From a checkpoint of a small mixture-of-experts model trained on Wikipedia.
Size: width 160, vocabulary 2048.
Experts: 8 experts in each of 11 layers, 128 GeGLU neurons an expert, 1 pick a token, a shared expert of 128 neurons.
Training: a variant of Adam for the experts, 568M tokens, 8666 steps.
Below are experts of layer 5 (counted from 0) of a mixture-of-experts language model. Rows are named router (the router's row for the expert), down (a neuron's output weights, with its number) and show model dimensions 0-159. Each number is 128 + 32 x the weight over its row's rms, rounded and kept within 0 to 255. Numbers have three digits each.
Before each expert's rows: "comes before" lists some tokens at least twice as common just after its tokens as in all text. This comes from a sample of Wikipedia text that the model never trained on. Tokens count by the router's weight.

# expert 2
comes before: "1", "2", "0", "3", "6", "7"
router:106135146113106126125066152116178089129142153122135096077099161151096081149048163116122198082152184172163103118179139122155135102117153156123138085100130133140109137172180101138116075099146132140136148139182091073146153159115081197130121153140101168117098152131134134110097111137191070102111143181110157151150096188133145185135091092143041161134121138118087106133168074171121074162129124124132176093094168200112100109110147174136141119127138110040173126131129140168114091079119127
down14:097138072135116108133155089112146130132107162131117138054126179108146097125145099164145175110114122086091105212116167129072182171062149121176025153095141163156109152052122165112120127148111143121193148120090151175139159131130179134131139146114088118134099123115128110138133085093131084109151120184130179099183157143197223131141084091111117115136118126107107152078127147175147131165159087154134134106124107083122171057149137168092158143144146159122119131106101087103160138121086080
down15:114084135136180116119080052097116117166176138180131139157097128175085105140072125148081132152169116170146134154121116144129184117129070108163060135162112122129131153162153112123099113123142182118170121113225133129153126147045141106139091115093151133113170049106149087164151083109195142116155116121057184122108152107149099110123149083165112154134153132106151142126106099120077111194076134151078125106081122161061146090165105136144112099070150056101118158106118146102120153125125144
down16:112187155124119109102120143145120134147090098133078110184134106138131104135091102112160135120124139142170157124150137130137167048119152109083123137138092087096098071139117084137190075112121131077142108188091046197120117151206127094147082231150184110072134116135134154149146139156162150046110136099133109164116130188172134126125135176130112126095170153163147138113099166121133156111167147104142121096122140087081096115110182097188113092089108178155124147137104084178104084119126093
down17:139168089098159170141101110064147152120089119175070144149157123142073160131135123032126088143185121125141110161119138165095124174155159127133090120183161124091140152178131040109174117161089132120085135169156076163149107097101116093115140137138052135098116077166121128142112154081133125112084206139144102149058111156140165182054118162174118125123141181108158196125136173098159149109158155140096157132152195106125098104137135147190129144153155142126124157111155140105117135097137090
down18:100123183142102105090191090145078128111104127163143115093125124112164182174161133181108124139112145137091159093131206082160166119132113152124047143164081151141149153090090143114164136130085149182100142128059128126092106140060093125146105161131106137094056130111128076145173125150112180124181119089149132168139078138078095048134132130185140057131155114131130134136174094104135121152080127119198152128092110152126067073173073142123113145105115117157118132097122141176150123167161095
down19:148104126144177185110116095099103143083148167101139107101152107196116079131122175158089162162111097097119147134145151126073171167177087174079115123176102148118152154081170102114164163126122089116122091076178102081196094121127038133108136127142110117172138155165130142142063157107141067138130140137126130110098174095212166129145120159137144053162184137157140109159125120146174156191148125148185056135122099115132114133177144160154121143156138089122172136092149124118146116139067170
down20:110147178134092090107118106086102109170109088143124127132132070140162153087090112048124118155099156078134152155152123149062105095150111095114120123054126117142106126133104147183068175208095105139136064135131098145132130108132093148173080149067153120096126149167091117124108142131109114128201146118129140164141080120096120076120106140109181104146105141122060118151091200166142148073116148048064115113124090103132085151085152126103158178127114088080163094135092087167086123120082122
down21:168108136101122126097137149157100166103145182104091114105126148135071131091158138136067156147089159150087128190087127062106081165182119137156147146104181168082086120103181108183120120142160146101109114089135147145166107160084154098075094202089125169076121080111096103153109146212136129157193101182123170161149142123056126082159116148147227156123083104123104116124124144127147154100131131137142103129139126138104129151138074082119115143102118143175149126144127148121068133192089094
down22:189138120148171148136114129119109137133150102178158155114117175120172121095169147153125172111104114056103079157141189125153114081094092113078102160085123114081123115111107125153135139121081124101093106071150149154126145103102135125105140140091079104114112136111096153091101170058061131177145143143113149131073126127083132131122163156126168142070153056145106079182146111177187190159170096120146131090107085117157134178072176098180222121155178099108165133144085121076151119122128126
down23:135116172143189137143120129139130085125142112127150154102197140124155144096138112131171143178092116106122123121137177146111137098104162206189126126143152133140174107154200146078091142135086151118150168077124108136073157046110150135105051183177192118163077175148160104102141157125121138090167157110160127172142117059101131159133161178119133126122171070158188185122131130089083161138120105117101135089115089140079110123132168155138129154154154074105041117170117118086143157104150109
down24:171089112106043188085167094191196068122152120126106110102147126137141152177143142112087081135162140135126176121170119106089139125127139115216080112129107130202105122145109084096167165128126120168040121104113101140150123175120066095066168069125124077103165122137119148124135089125131119134132120164136117096123056162095176150139089125099090158074116149106126102124175132129116115097066132100082116118132118142161115189108190118157145115176152172158109176101129157123158110107122113
down25:128106163138089092184083156074086140090152112134080098170131142135137120131169105125084091163084125135111152161158129181136204161153106111115149179182147200136120135134099165077132163101142104093130142102216077158097117144098105131190104140104183181207163097180167102142099152167183156162094152110107154082086165127125097102075064079118114176095135101175087115135150153149103151141114127114104165123088096099153150158090102110108141130154134131126148098147103134108151139179115090
down26:086107106119134092122144137187120080157122121113162166109253122110174128148164184133092141130112148088113115102104138146116128089123099133125177088082078166146145097194161159104093069131082182108105129100081141125116135076074160154144107157093172101120111121159088134101092078140114138088078093111130108102187081164131087124147145091121091143106169130135058166075114129152108109100105164119114138099175126117093106172067131162116091103096174095145111142181134197142142118099148086
down27:205175130087134135132102144141127186137136060134150113110100155160096197086145070156153144145087114173112117136207133112142133101148115162106122096088134089114132097100174137156121123125182065139166083129155174098148122078160098118126122138108137133077117196115147171149065220162126146162143128078127152154151138120140141082156154105159146153124106170175171102127176146090151093115110117174182155120115117139188158149194047127155154147104124122095111116103123087102149141198133108
down28:125074129165086112127133107100126128148109119105230177162100171126149181177141072125131134115101119148110143159115170176127153107159154155107204117102118141116076127071138144128158106086118093138151113149115111079181149128183047133134134078109117099157171129137123105093112129121077176154150152105167137114149111126155080101126136195154197133157160176068062097138125100137169150174107135121183130133080083156101094103151091147128127157135119052113156098149170089078140125097181105
down29:139112123131193080148139091097119170140062126124105130162128130142095134087122077177164166124106136148132142120117100092169153038189170139143144119105139114127111100159142149166152172166094127073176136113131119108119128150102127101162123111065136078115142119114114160076138087111148106098157041075174152115109177111113111162095124106135193083058150182130089145056118142099121106216144124147174112152162095135125144091140112065090115122133159103127127129181059117079133128131169179
down30:101056100093110150103164103171107116059112168112135101117121140151154154135111083120138136105124135172122119044168095154098163120174091134143188141087137174117075135142103185116093067130098083112173190133142114178118138103103183122126050106147145128139152125091079159116124083145188129111145135148095116086193119152064167164092140119161164129140152102126175139103108165142111114106122076146162135084109123162122073185051119087127159120097100143151192118085145167129153121131082156
down31:143120166106091104092147138140141134090135128096142127114149097116101169094209179165106084150113091105085184078142127090088134084173104123095088107097133141214132108133182110125026086098170110156131145100138076133158142151086155092109190132120142145108178153112146149050124109056099122106050136100117099131120157113092118155081134118177112091145141146102160128153105165145115111141126124079157126128089124110177046137171152189096133130156159097148106134127149108126099097080112086